Below are experts of layer 4 (counted from 0) of a mixture-of-experts language model. Rows are named router (the router's row for the expert), gate (a neuron's input weights, with its number), up (a neuron's input weights, with its number), down (a neuron's output weights, with its number) and show model dimensions 0-223. Each number is 50 + 15 x the weight over its row's rms, rounded and kept within 0 to 99.
After each expert's rows: "comes before" lists some tokens at least twice as common just after its tokens as in all text; "gets" lists some tokens that make up at least twice as much of what it gets as of all text. This comes from a sample of Wikipedia text that the model never trained on. Tokens count by the router's weight.

# expert 23
router:45 35 58 31 78 31 59 54 30 51 64 62 60 51 69 68 56 46 29 56 68 54 28 92 71 49 34 40 53 07 28 60 60 46 49 45 19 44 58 45 54 45 57 71 24 44 52 37 39 57 68 49 54 74 21 59 32 37 62 30 68 53 41 45 55 47 14 49 26 42 52 43 55 33 75 59 40 57 25 42 62 69 68 55 53 67 68 69 87 53 43 52 48 36 51 32 53 63 61 42 42 48 85 34 43 63 69 48 46 46 54 37 63 77 44 50 66 45 42 41 39 61 38 40 55 61 69 53 55 67 34 60 27 65 38 56 29 31 33 51 34 49 79 45 42 52 71 31 57 43 51 56 89 34 41 25 55 39 38 53 46 39 76 38 28 60 74 51 39 60 57 43 68 33 65 60 41 54 55 67 25 32 65 25 59 37 30 35 33 58 35 59 21 56 55 39 61 42 26 54 59 50 52 67 55 35 68 62 55 63 49 25 88 59 58 54 76 46 33 58 56 66 69 48
gate0:52 54 62 74 35 35 51 45 48 51 47 38 61 61 42 61 61 20 41 49 44 39 61 32 37 52 31 58 32 31 35 70 63 50 56 05 56 58 43 74 57 46 75 35 41 42 57 66 47 60 52 50 43 52 68 42 78 52 39 65 27 50 59 50 69 75 56 44 35 74 39 27 59 60 43 30 33 38 88 52 57 64 42 50 74 50 49 48 45 61 51 52 27 64 48 34 32 31 54 68 73 46 45 39 53 39 75 44 62 54 35 53 70 71 58 49 69 46 72 45 43 60 52 41 63 46 37 49 35 46 34 45 46 80 34 34 51 78 48 68 21 62 63 40 53 50 63 63 35 55 68 55 75 69 46 44 51 58 37 30 67 12 52 34 89 60 64 33 16 40 49 76 57 69 32 72 40 38 37 39 49 49 68 57 65 60 24 74 39 38 49 64 50 44 45 73 88 66 47 32 68 46 19 59 62 45 53 56 60 63 53 27 34 39 62 60 54 41 33 40 91 52 86 54
up0:59 63 65 47 51 50 63 27 58 47 45 42 40 42 77 37 67 66 50 25 46 36 42 60 81 45 21 48 59 50 65 49 32 53 58 40 73 36 58 69 99 22 38 68 20 45 77 54 85 51 56 57 36 77 36 65 40 65 37 40 46 71 54 53 54 31 30 48 55 41 35 43 51 37 52 52 47 69 56 51 43 51 73 42 38 76 64 81 51 28 79 43 60 50 68 33 43 54 55 53 41 29 62 30 73 43 70 31 45 40 35 43 76 61 49 66 61 35 73 34 34 48 54 56 54 35 60 29 58 78 41 48 49 47 64 34 85 35 34 36 63 48 51 38 55 54 53 52 49 49 53 59 33 46 49 49 49 40 51 48 55 48 55 15 21 42 60 32 57 57 63 31 75 54 45 72 43 62 55 60 42 44 57 76 34 69 42 38 48 57 49 40 69 57 24 39 39 59 49 79 66 77 54 85 47 76 60 44 59 36 46 55 56 48 39 45 20 47 25 61 64 02 66 47
down0:67 62 26 62 28 76 41 66 63 57 47 65 67 56 63 53 55 29 42 59 29 35 33 53 37 27 36 56 67 73 32 43 36 44 52 50 49 53 44 60 40 24 56 61 32 79 70 63 26 48 25 31 59 35 69 30 62 56 57 47 38 57 42 57 39 57 65 45 54 35 75 33 48 41 36 10 64 49 54 49 66 94 67 93 34 26 62 39 44 21 44 36 05 47 84 19 52 35 47 80 48 62 50 57 64 49 25 60 68 41 36 56 27 53 53 32 58 35 37 26 57 42 33 62 54 62 50 58 49 40 41 44 70 59 41 38 76 43 68 52 23 59 47 71 54 43 61 41 44 46 65 44 55 42 76 46 44 50 59 45 32 52 54 55 85 36 59 73 38 59 87 49 36 41 30 38 47 47 43 29 58 39 31 38 62 45 30 73 45 62 48 71 37 31 44 56 61 52 67 41 69 77 59 47 52 55 53 30 48 33 42 66 69 47 52 51 40 48 55 57 43 48 26 45
comes before: "\n", "\n\n", ": ", "See ", "201", "202"
gets: "|", "==", ".", "===", ")", ":"

# expert 48
router:74 25 49 74 55 62 65 78 66 39 61 37 52 34 35 60 76 44 56 44 65 60 45 44 53 41 64 58 58 12 40 63 36 66 46 32 14 63 53 43 48 55 21 64 46 64 40 75 54 34 66 44 65 23 50 69 46 65 38 50 35 59 48 50 40 56 46 53 59 52 53 50 51 31 86 29 55 47 40 58 64 91 52 45 57 52 42 43 83 60 24 33 61 56 61 41 51 39 69 28 50 36 31 40 47 70 54 48 52 75 62 50 41 82 70 52 60 44 52 69 45 58 57 39 58 64 36 58 73 44 47 27 46 48 43 61 50 63 50 61 66 68 70 62 22 31 64 36 54 35 38 55 73 27 65 55 69 50 42 51 37 38 67 34 22 62 46 50 45 45 49 15 47 69 71 51 62 49 33 56 38 41 34 51 76 56 42 65 18 46 36 35 47 31 65 74 76 81 49 73 66 54 60 68 48 51 65 55 43 17 59 36 38 67 80 52 77 72 60 51 47 57 61 18
gate0:60 41 57 67 38 39 61 40 49 61 54 66 45 51 60 67 64 40 55 56 45 60 67 32 60 81 46 59 77 04 52 57 48 53 64 38 51 87 47 57 46 25 41 56 36 55 47 73 48 27 58 54 53 36 49 58 31 47 47 63 46 64 49 28 59 55 32 64 68 51 55 65 22 48 87 57 37 50 52 36 53 71 79 51 78 48 37 22 66 26 69 40 48 60 67 46 66 45 71 28 75 46 45 35 57 41 54 72 42 38 43 63 86 59 73 49 38 30 34 71 44 58 58 62 81 61 41 44 47 50 54 42 56 48 40 69 55 57 49 69 77 58 22 44 37 38 67 46 81 50 22 60 77 58 34 40 69 36 49 29 25 38 48 30 87 57 46 57 23 62 24 39 52 65 44 49 39 55 55 43 53 46 54 40 35 48 38 78 41 61 47 44 56 44 78 53 66 93 35 50 32 57 50 27 38 65 48 48 43 70 38 46 52 66 51 45 71 66 52 28 33 75 27 63
up0:52 52 65 44 47 38 56 51 35 34 43 65 61 37 45 64 43 42 78 62 38 49 58 47 34 44 23 50 28 49 65 55 45 61 30 59 18 40 41 34 35 57 56 64 47 32 57 73 34 44 64 64 69 53 41 72 28 39 48 58 58 60 41 54 58 53 31 51 47 43 44 65 64 24 64 53 43 42 40 32 37 90 69 55 43 39 66 69 57 61 61 11 41 69 46 49 43 26 35 55 69 47 54 78 57 49 72 25 53 24 32 79 52 53 32 48 52 48 54 88 30 80 18 46 63 55 49 43 66 27 55 31 29 60 49 34 40 64 45 51 85 42 33 62 24 54 42 29 76 59 51 51 38 52 57 36 22 50 43 46 37 62 66 09 58 54 42 68 65 65 76 19 48 63 50 64 32 48 35 55 47 62 40 76 61 38 42 53 35 58 42 51 72 75 51 18 42 52 68 42 34 44 74 53 15 65 35 46 27 54 63 43 43 36 31 62 62 49 71 71 39 59 49 55
down0:48 12 20 53 42 43 49 47 37 43 46 61 61 37 64 46 31 61 52 55 44 53 49 46 42 72 36 17 39 44 36 53 70 68 63 67 26 47 37 23 35 69 52 47 68 65 58 62 59 56 42 57 55 75 42 52 22 83 59 33 55 58 47 46 59 32 42 19 35 74 45 35 60 24 73 61 31 46 41 37 35 33 52 71 45 58 37 64 36 43 59 70 36 54 68 38 49 49 61 51 76 60 45 61 64 39 71 77 77 48 50 68 44 59 51 43 52 06 66 78 46 51 87 43 50 41 49 68 46 36 54 75 49 40 33 54 39 72 64 71 84 66 47 53 59 56 23 28 61 55 71 50 41 39 53 41 50 53 18 50 77 46 15 45 41 41 41 54 62 31 51 37 35 38 30 34 47 51 48 65 37 59 46 68 40 13 62 45 41 62 27 37 61 41 43 51 24 27 25 65 31 33 65 61 29 40 57 42 39 69 52 66 54 48 64 46 53 47 58 74 35 74 43 45
comes before: "\n", ", ", " ", "s ", ") ", "a"
gets: "s", "|", "–", ")", "a", "es"

# expert 51
router:76 32 55 71 49 55 60 32 55 43 50 57 43 41 47 62 85 57 54 65 63 53 46 92 51 20 56 72 68 15 44 55 53 75 51 38 57 58 39 04 42 41 36 48 42 41 50 71 45 34 39 45 73 69 48 58 13 65 49 39 54 80 21 64 39 40 49 32 53 44 68 30 37 75 49 34 49 42 50 74 34 64 25 63 57 59 50 38 41 50 49 30 53 48 31 60 41 53 55 32 50 51 58 56 66 68 61 51 28 70 26 54 54 68 38 39 50 27 53 56 38 45 60 58 44 44 46 47 50 81 64 41 36 61 47 85 41 37 13 46 41 67 62 53 49 65 55 54 52 53 37 51 45 53 54 69 40 27 41 42 56 22 47 36 47 45 72 48 45 38 19 24 95 46 54 76 56 29 20 19 19 35 50 47 23 55 46 53 48 61 46 26 57 39 72 40 64 49 40 39 51 19 60 23 44 68 54 38 42 64 51 56 67 55 60 41 56 53 42 47 61 55 39 37
gate1:74 46 50 30 56 52 55 20 81 53 27 57 73 33 47 63 65 63 09 45 54 14 53 40 40 47 49 48 44 46 61 79 63 37 41 51 50 72 39 54 74 78 32 95 38 78 72 61 46 60 49 54 51 67 46 81 48 59 59 39 73 55 45 45 47 26 43 42 68 67 73 45 46 38 54 32 64 40 25 51 64 63 41 44 53 46 42 35 51 39 47 13 55 70 45 33 63 64 50 48 38 57 44 58 46 69 50 66 33 63 14 53 62 51 56 48 47 37 54 66 47 53 52 51 45 41 62 51 83 69 68 63 32 67 77 64 39 35 72 67 43 56 53 30 37 56 25 45 53 59 49 40 81 42 70 43 39 54 39 62 43 56 49 59 56 72 26 70 44 47 28 68 49 37 14 64 39 54 65 66 45 35 43 62 42 41 47 49 41 86 66 28 45 51 53 56 44 60 37 72 58 54 49 75 45 68 82 59 26 39 72 48 68 38 48 61 25 60 54 47 67 61 29 72
up1:49 44 47 41 46 58 38 37 61 52 46 60 31 62 74 76 61 55 17 43 43 56 52 53 58 67 75 66 44 46 65 42 39 52 75 62 71 58 52 40 81 44 38 43 54 62 56 70 32 71 30 72 52 60 50 76 13 66 78 39 53 78 31 17 43 35 70 39 56 60 53 64 21 46 50 54 44 35 55 76 73 55 56 44 69 45 30 63 32 91 43 28 35 62 39 70 34 48 64 40 32 45 49 68 50 60 71 59 16 62 25 47 24 62 44 48 46 51 65 34 47 58 77 57 47 60 41 60 41 79 50 51 33 77 59 64 58 40 62 38 50 49 54 21 43 44 50 37 63 55 74 67 39 38 33 53 59 43 79 26 46 38 38 52 69 50 35 73 66 43 45 70 66 84 66 35 77 47 42 27 45 09 39 35 41 51 64 63 47 46 30 33 68 60 62 50 45 42 56 52 60 57 50 61 44 50 20 79 57 37 29 56 68 52 41 48 53 55 39 50 48 67 35 55
down1:35 29 55 44 22 85 45 38 51 17 39 58 44 52 53 59 25 35 43 79 36 42 44 51 38 77 77 44 58 59 52 32 35 56 42 55 65 40 49 49 67 44 58 21 46 46 43 55 29 61 22 41 55 37 64 43 33 60 30 47 30 33 72 41 44 39 48 53 55 27 43 56 48 35 95 67 48 43 31 14 32 11 50 63 66 45 77 38 53 49 16 62 62 69 43 42 35 43 55 63 64 49 20 72 52 43 49 73 88 60 47 57 34 60 44 56 39 29 26 52 56 33 53 47 59 54 44 56 85 83 40 51 59 47 58 23 38 60 34 37 37 31 43 57 31 45 59 51 28 46 66 48 22 44 53 42 37 49 55 38 54 51 48 50 44 39 30 52 33 64 57 74 63 39 27 46 36 39 48 61 50 80 27 30 55 44 33 46 49 48 51 56 21 64 66 80 55 34 51 38 57 59 37 63 53 81 54 41 53 38 66 51 42 17 63 40 43 43 52 44 31 54 24 51
comes before: "- ", "| ", "The ", "In ", "==", "\n\n"
gets: "\n", "\n\n", ". ", ".", "; ", "). "

# expert 10
router:55 47 65 40 52 57 59 43 44 42 41 21 62 29 62 67 67 46 46 66 88 52 33 73 66 37 56 40 52 05 60 68 46 53 32 41 46 65 26 26 72 31 35 42 53 46 67 69 58 22 62 28 51 64 56 48 46 67 53 48 51 57 52 45 57 32 35 52 42 47 63 46 56 56 69 59 74 42 57 44 32 76 51 56 52 51 46 39 60 44 10 53 63 46 49 50 51 62 60 47 23 47 65 25 46 39 47 60 58 53 42 50 54 69 80 25 64 21 37 36 49 66 65 78 58 51 50 43 59 43 48 35 63 56 22 56 62 73 55 54 27 66 65 50 37 69 79 46 40 49 22 55 77 50 44 23 39 42 52 44 66 37 64 61 27 44 62 23 59 47 26 56 54 55 43 93 37 41 56 43 49 48 89 49 36 43 66 49 23 50 41 31 39 54 57 65 65 52 38 62 67 50 68 35 68 54 48 39 61 79 52 49 61 61 75 34 87 53 44 32 69 94 42 28
gate1:61 75 62 36 85 55 58 59 54 57 39 58 32 73 49 60 58 91 23 65 84 41 65 57 22 68 62 66 38 37 43 52 72 37 51 62 62 49 36 42 44 55 62 61 46 33 56 64 48 43 62 74 43 82 26 48 46 57 89 57 33 51 54 65 57 38 63 79 53 51 57 33 32 30 58 64 60 40 68 32 42 35 48 20 44 78 53 68 33 62 27 45 49 36 48 36 35 46 85 33 52 35 68 30 63 37 34 21 35 59 56 37 53 42 37 52 41 36 41 52 46 53 52 75 40 39 69 39 25 53 79 54 44 41 41 70 42 49 48 46 33 57 44 65 33 69 65 31 65 39 43 38 57 42 44 42 72 28 64 56 46 62 28 42 71 72 58 50 58 59 40 62 39 52 41 34 29 37 75 54 56 43 73 27 61 36 66 46 37 70 69 58 54 53 63 53 72 57 57 70 38 80 43 41 44 48 56 53 56 61 54 31 43 78 79 05 65 61 62 51 69 51 43 36
up1:32 44 53 41 65 60 52 51 66 69 77 73 23 67 75 23 55 42 66 33 29 41 80 49 58 33 36 56 59 59 42 79 55 44 53 37 53 54 61 40 39 39 64 55 49 14 17 51 46 61 28 36 87 49 60 20 34 32 40 52 57 57 48 40 53 45 41 27 45 72 56 61 31 56 46 50 69 51 29 64 61 34 13 76 51 60 61 57 48 40 32 61 31 34 58 66 54 49 38 54 70 38 72 72 44 26 74 70 50 70 27 54 44 61 62 57 45 76 37 50 40 55 53 58 29 49 59 40 30 68 35 29 42 75 42 55 44 36 58 71 40 34 22 73 44 53 36 85 47 45 48 57 37 65 59 69 46 51 47 24 64 47 50 36 39 63 19 65 37 35 65 47 70 10 45 37 52 46 36 34 53 34 47 57 39 61 30 72 48 20 50 73 22 42 51 41 47 66 43 52 64 79 44 45 69 38 37 58 50 33 69 49 53 60 43 58 49 40 49 51 62 27 71 40
down1:39 46 43 42 57 47 30 52 52 35 50 65 52 75 48 54 41 45 48 42 48 37 37 42 58 39 54 82 54 42 72 42 36 24 75 36 78 58 58 42 44 36 71 31 62 53 50 31 59 47 25 40 66 59 60 55 41 13 44 45 47 67 42 27 77 58 44 56 40 40 42 63 50 30 55 43 52 46 29 66 30 28 57 74 46 44 55 54 52 31 47 80 47 42 47 54 53 68 51 51 80 38 46 45 52 44 43 27 44 51 29 75 51 35 41 40 41 48 47 31 80 74 36 81 54 53 62 39 71 45 17 73 43 66 49 31 23 28 44 92 28 46 55 64 58 28 46 54 29 42 41 46 50 50 37 57 46 37 44 00 30 43 63 61 71 60 55 52 52 57 44 75 55 46 59 59 54 53 50 32 05 46 19 44 26 40 17 50 30 72 63 20 38 71 39 75 44 81 26 25 61 61 45 66 58 46 35 41 46 58 52 66 60 56 39 47 39 46 49 49 63 31 41 37
comes before: "- ", "| ", "\n", "|", "201", "°"
gets: "\n", "-", " ", "–", "|", "of "

# expert 53
router:79 22 49 58 53 50 61 55 56 48 45 71 53 56 68 54 70 54 36 52 75 50 10 58 72 27 57 53 69 12 52 53 57 38 45 41 51 51 49 37 59 22 49 33 35 58 36 75 45 42 71 30 59 62 39 63 27 66 56 51 61 52 58 61 57 42 37 53 49 56 84 40 57 37 64 65 52 19 71 33 40 67 40 63 53 42 43 53 80 70 47 55 39 61 37 56 70 56 43 60 29 60 43 41 71 51 73 76 56 56 45 32 41 42 45 24 86 47 49 48 27 51 53 72 74 47 50 45 72 75 61 58 54 59 26 60 57 42 34 51 50 50 61 27 42 95 65 22 60 36 39 49 55 43 62 27 39 61 36 60 44 28 55 56 31 54 67 41 28 25 39 48 29 52 73 54 39 36 41 57 40 19 59 39 68 44 46 27 29 46 24 31 42 42 77 49 60 63 40 54 30 38 43 40 49 55 75 59 67 34 60 25 91 45 81 41 63 50 55 45 64 40 70 39
gate1:53 27 73 77 61 63 54 74 65 49 62 53 54 66 52 38 65 53 41 61 83 48 32 52 60 64 53 64 69 47 13 28 80 35 52 44 48 44 47 44 30 54 42 43 71 30 56 31 52 14 53 25 45 74 48 34 26 59 48 88 34 66 49 58 27 29 64 29 39 46 76 18 48 38 59 17 70 62 77 42 26 53 31 55 65 44 31 88 66 53 50 51 48 77 56 66 37 30 59 39 52 61 56 53 41 47 67 68 47 63 44 54 16 39 61 34 71 45 62 54 68 70 45 56 53 34 52 66 80 34 81 52 32 29 49 56 56 55 62 77 47 70 61 47 31 73 56 45 67 41 58 36 56 57 58 65 37 76 71 74 49 76 70 54 58 37 45 63 48 60 51 42 40 59 73 55 32 39 41 53 64 35 54 45 70 51 59 62 20 48 53 42 40 36 60 50 50 58 41 42 37 53 34 27 67 62 55 53 38 46 36 42 68 45 50 47 56 60 49 66 52 45 77 77
up1:43 54 33 55 88 41 34 66 58 63 62 52 50 42 59 57 34 55 48 54 50 29 45 51 37 65 85 62 52 63 30 39 52 70 61 69 63 27 51 71 67 75 55 21 52 52 46 44 42 60 46 60 67 49 39 58 39 61 23 67 37 49 57 29 52 56 33 36 57 59 42 52 32 60 61 53 27 38 46 66 77 42 68 27 34 62 50 36 39 25 33 16 53 53 75 65 42 58 32 47 99 40 55 24 54 49 42 32 44 51 54 50 29 42 38 47 57 62 27 51 56 62 50 15 47 40 50 50 51 73 37 57 56 56 37 35 41 47 41 38 62 34 43 52 31 26 45 50 29 52 66 36 52 38 24 68 39 17 64 48 59 56 79 50 30 53 73 45 66 60 53 44 64 79 38 25 55 63 54 13 71 65 61 53 53 63 39 70 55 57 60 33 67 39 37 47 70 21 51 64 67 43 39 66 63 52 22 42 40 42 33 72 20 60 44 54 25 34 48 87 63 30 51 69
down1:59 57 33 64 52 51 39 72 42 57 67 29 57 35 24 46 44 41 67 58 52 39 27 71 80 40 38 47 47 74 18 65 50 45 58 56 41 35 47 58 54 55 64 49 53 31 35 55 40 47 62 53 66 49 09 51 51 15 58 25 59 80 49 35 27 44 30 54 49 38 44 64 51 72 21 42 60 52 89 68 52 40 62 42 30 58 44 47 31 69 58 49 47 57 51 63 72 39 62 52 61 46 46 37 35 61 43 72 58 35 28 64 68 66 20 46 51 50 47 41 49 55 52 59 48 24 21 45 56 61 82 48 60 39 34 86 61 44 30 48 79 64 66 51 56 56 51 52 79 54 45 17 59 32 52 57 49 68 58 45 45 58 32 33 11 57 71 49 63 47 41 54 40 58 59 20 62 47 47 38 48 21 58 65 59 34 66 31 43 69 04 52 63 35 42 44 27 54 26 42 45 53 69 26 60 29 64 53 38 33 90 61 53 46 55 48 61 56 48 52 66 33 46 63
comes before: "- ", "\n", "s ", "\n\n", "2", "6"
gets: "\n", "|", "'", "| ", ".", "201"

# expert 29
router:61 46 39 44 48 71 48 55 56 39 54 60 46 65 49 75 72 49 55 41 54 76 38 69 43 46 42 64 52 06 28 43 41 57 42 30 64 45 42 36 66 48 47 44 36 49 23 54 55 65 47 26 52 33 32 56 31 47 69 47 51 55 51 51 74 44 23 66 39 65 67 51 33 48 87 83 77 26 63 52 77 66 33 46 54 57 63 64 62 47 21 45 49 59 69 65 27 30 51 59 10 55 63 30 61 43 47 36 50 65 51 33 57 77 64 46 66 37 25 67 42 61 52 55 50 45 31 48 34 51 55 61 29 37 39 46 40 40 58 55 57 93 43 45 49 72 39 58 38 36 61 51 65 59 36 62 55 37 32 72 64 45 33 44 55 44 61 38 14 63 41 50 49 72 42 79 27 79 67 62 48 43 55 24 45 71 73 62 36 50 26 45 75 73 62 75 36 58 63 50 35 59 67 52 53 50 74 75 40 56 72 54 65 52 81 31 75 62 31 54 62 54 41 44
gate0:45 37 56 58 13 40 66 52 51 47 59 89 48 59 67 61 38 22 49 37 52 66 56 58 49 32 45 31 42 30 33 66 57 42 47 02 63 33 43 66 65 38 29 66 44 62 39 70 65 36 60 68 46 33 46 23 40 71 47 45 44 38 48 73 62 40 46 67 61 68 61 33 40 38 77 70 76 65 54 57 39 47 66 58 61 51 44 33 27 60 85 31 50 53 38 63 51 58 67 73 48 74 12 30 60 15 35 33 60 77 60 27 48 73 24 21 41 03 43 49 41 50 50 49 59 61 40 64 51 43 35 47 14 60 60 64 56 37 57 41 56 64 41 25 47 60 61 59 39 49 47 52 67 61 37 72 52 34 69 39 79 46 52 38 41 18 58 34 34 52 63 48 44 59 50 69 39 60 59 32 51 64 39 40 15 64 63 47 25 71 57 54 51 61 38 62 64 44 53 55 45 50 55 52 51 66 76 44 33 58 49 67 42 60 69 47 60 40 67 54 61 70 51 51
up0:54 49 21 67 40 53 62 34 58 21 62 50 40 46 39 73 51 29 46 68 53 64 46 28 49 53 39 70 58 50 43 60 38 40 38 53 49 62 54 58 50 67 45 54 79 35 51 52 14 70 45 55 66 47 60 44 31 45 38 64 60 57 19 59 54 52 62 50 39 39 67 60 75 40 39 37 58 66 60 46 68 62 30 25 53 37 33 76 52 53 30 42 49 70 33 57 28 66 33 63 39 59 25 59 42 40 55 31 58 86 83 40 50 63 77 63 63 47 40 42 32 48 35 48 95 58 45 60 49 52 57 62 51 59 52 56 47 36 22 43 72 60 53 24 43 24 63 60 68 31 36 46 59 55 97 53 47 53 54 57 52 44 55 54 49 16 16 64 19 56 38 67 50 42 63 35 59 60 46 46 65 43 63 26 50 37 60 51 34 72 54 43 70 28 53 40 64 47 49 48 44 73 37 40 30 31 65 44 45 76 44 18 49 47 38 46 05 58 33 46 76 56 19 66
down0:73 59 60 54 71 68 51 60 54 87 36 67 45 50 37 35 32 38 22 53 66 48 65 95 34 39 19 43 48 36 57 22 33 00 43 74 54 61 41 53 85 44 14 28 53 54 56 77 54 74 55 37 42 48 36 68 52 63 64 43 22 41 65 27 60 34 60 54 43 39 29 24 40 48 66 33 41 74 54 63 59 41 48 42 48 26 68 56 37 46 28 21 51 59 50 54 28 64 45 70 69 53 66 39 64 52 50 28 52 60 64 51 47 39 31 62 46 45 59 50 68 42 57 38 43 33 56 50 69 48 57 45 54 56 58 41 64 45 68 49 45 52 53 51 48 58 41 67 34 22 53 37 32 60 25 30 72 30 38 30 46 18 50 43 50 56 49 60 69 44 27 45 55 18 55 44 43 30 49 45 53 56 67 40 50 52 65 61 60 50 40 72 44 08 54 48 28 55 65 52 27 60 44 57 59 34 66 65 79 36 35 49 46 41 85 56 51 37 38 60 53 46 59 54
comes before: ", ", ". ", "- ", "tion ", "tion", "ted "
gets: "u", "o", "i", "ic", "ar", "an"

# expert 11
router:85 76 43 39 44 70 62 35 73 56 60 68 73 40 56 66 84 44 31 53 77 31 54 73 72 62 27 63 57 24 46 71 67 59 39 44 28 53 51 47 58 59 33 80 27 44 86 73 60 48 34 27 38 31 74 36 49 68 58 48 58 41 21 35 38 70 47 64 44 50 72 57 53 42 80 31 52 64 63 45 47 83 47 52 54 42 48 72 63 52 68 37 57 43 53 54 50 50 59 52 52 51 38 41 60 28 63 48 55 60 39 52 51 70 35 36 64 58 50 40 38 64 63 61 78 58 65 48 58 58 68 40 38 75 32 53 62 59 19 47 48 47 80 56 58 79 39 42 61 49 49 49 75 52 66 41 46 32 52 25 57 39 41 60 17 31 55 50 48 26 78 70 55 61 65 47 50 40 31 65 26 37 62 71 26 80 65 57 18 42 43 40 51 49 39 62 48 62 52 54 71 28 33 72 56 50 51 41 51 71 50 38 55 37 90 56 57 50 34 63 62 56 44 68
gate0:42 51 47 20 39 50 27 53 67 40 43 37 41 47 36 43 85 49 51 68 64 51 33 69 45 50 40 55 55 40 46 41 50 60 74 28 49 46 52 02 51 63 51 53 58 45 72 49 41 29 62 66 32 30 61 55 44 37 40 68 66 38 38 33 51 58 49 49 04 35 74 54 86 40 68 26 77 56 36 20 34 61 52 36 66 51 96 70 49 50 34 72 42 36 45 68 32 56 60 56 74 76 49 63 47 42 41 60 48 49 58 65 37 60 36 34 73 44 57 13 51 53 76 70 46 35 37 52 60 46 85 34 44 72 55 45 27 44 57 47 46 44 53 60 50 52 47 25 41 76 46 37 53 41 34 54 41 50 43 54 40 45 37 55 22 64 57 55 32 51 59 33 62 47 35 38 43 41 32 52 66 51 46 57 31 26 20 58 41 60 55 31 37 66 55 77 45 22 63 44 25 39 37 61 71 52 33 56 62 91 30 44 47 49 55 37 22 53 58 66 49 73 60 57
up0:33 25 99 45 48 45 54 80 36 40 52 72 34 53 58 53 38 75 54 72 53 35 61 62 48 48 37 47 53 50 36 45 57 25 48 63 64 65 50 73 66 57 33 49 42 39 47 78 57 68 43 37 74 58 41 48 62 35 38 70 48 70 57 46 36 45 50 43 66 79 58 62 24 37 66 62 44 27 51 64 06 60 26 36 39 52 67 63 34 64 55 90 39 69 44 38 28 72 39 54 43 50 66 27 66 40 19 64 41 68 53 49 56 14 79 70 34 42 23 69 63 50 51 60 30 29 41 47 19 35 54 79 45 54 55 48 57 46 58 67 58 70 43 28 50 61 66 50 50 59 53 61 62 60 48 52 36 50 57 55 58 48 49 47 66 53 59 33 39 84 41 62 60 45 81 28 53 68 50 44 56 45 39 41 60 48 57 41 71 36 25 70 51 43 48 34 51 57 68 36 55 57 53 47 26 60 57 85 30 55 62 68 33 60 36 29 60 56 53 47 41 56 22 50
down0:47 63 68 49 26 50 39 59 38 38 26 47 71 49 72 61 48 24 46 63 39 31 36 58 82 43 42 59 33 61 36 59 41 73 34 68 46 44 62 59 34 47 30 41 58 35 70 76 63 20 60 37 53 47 47 63 53 61 62 59 45 38 37 46 49 23 38 42 45 19 60 31 71 47 32 60 39 53 30 40 47 55 37 49 54 62 51 46 24 43 73 99 40 71 46 51 29 52 35 41 66 66 67 69 38 44 47 96 55 77 48 33 73 65 62 74 53 56 75 69 63 40 33 47 53 19 45 59 37 67 31 54 47 58 50 33 46 54 63 51 54 59 61 21 41 60 56 60 52 37 52 55 60 52 34 70 21 24 65 49 34 67 49 51 56 53 57 49 40 68 46 56 64 47 27 28 72 56 32 57 47 32 86 60 57 49 40 45 27 35 30 63 44 37 32 68 57 29 41 58 38 63 42 46 33 43 73 83 49 76 52 59 27 30 50 31 63 73 61 35 63 58 48 71
comes before: ", ", "–", "- ", "|", "– ", ")"
gets: " ", "1", "2", "4", "0", "7"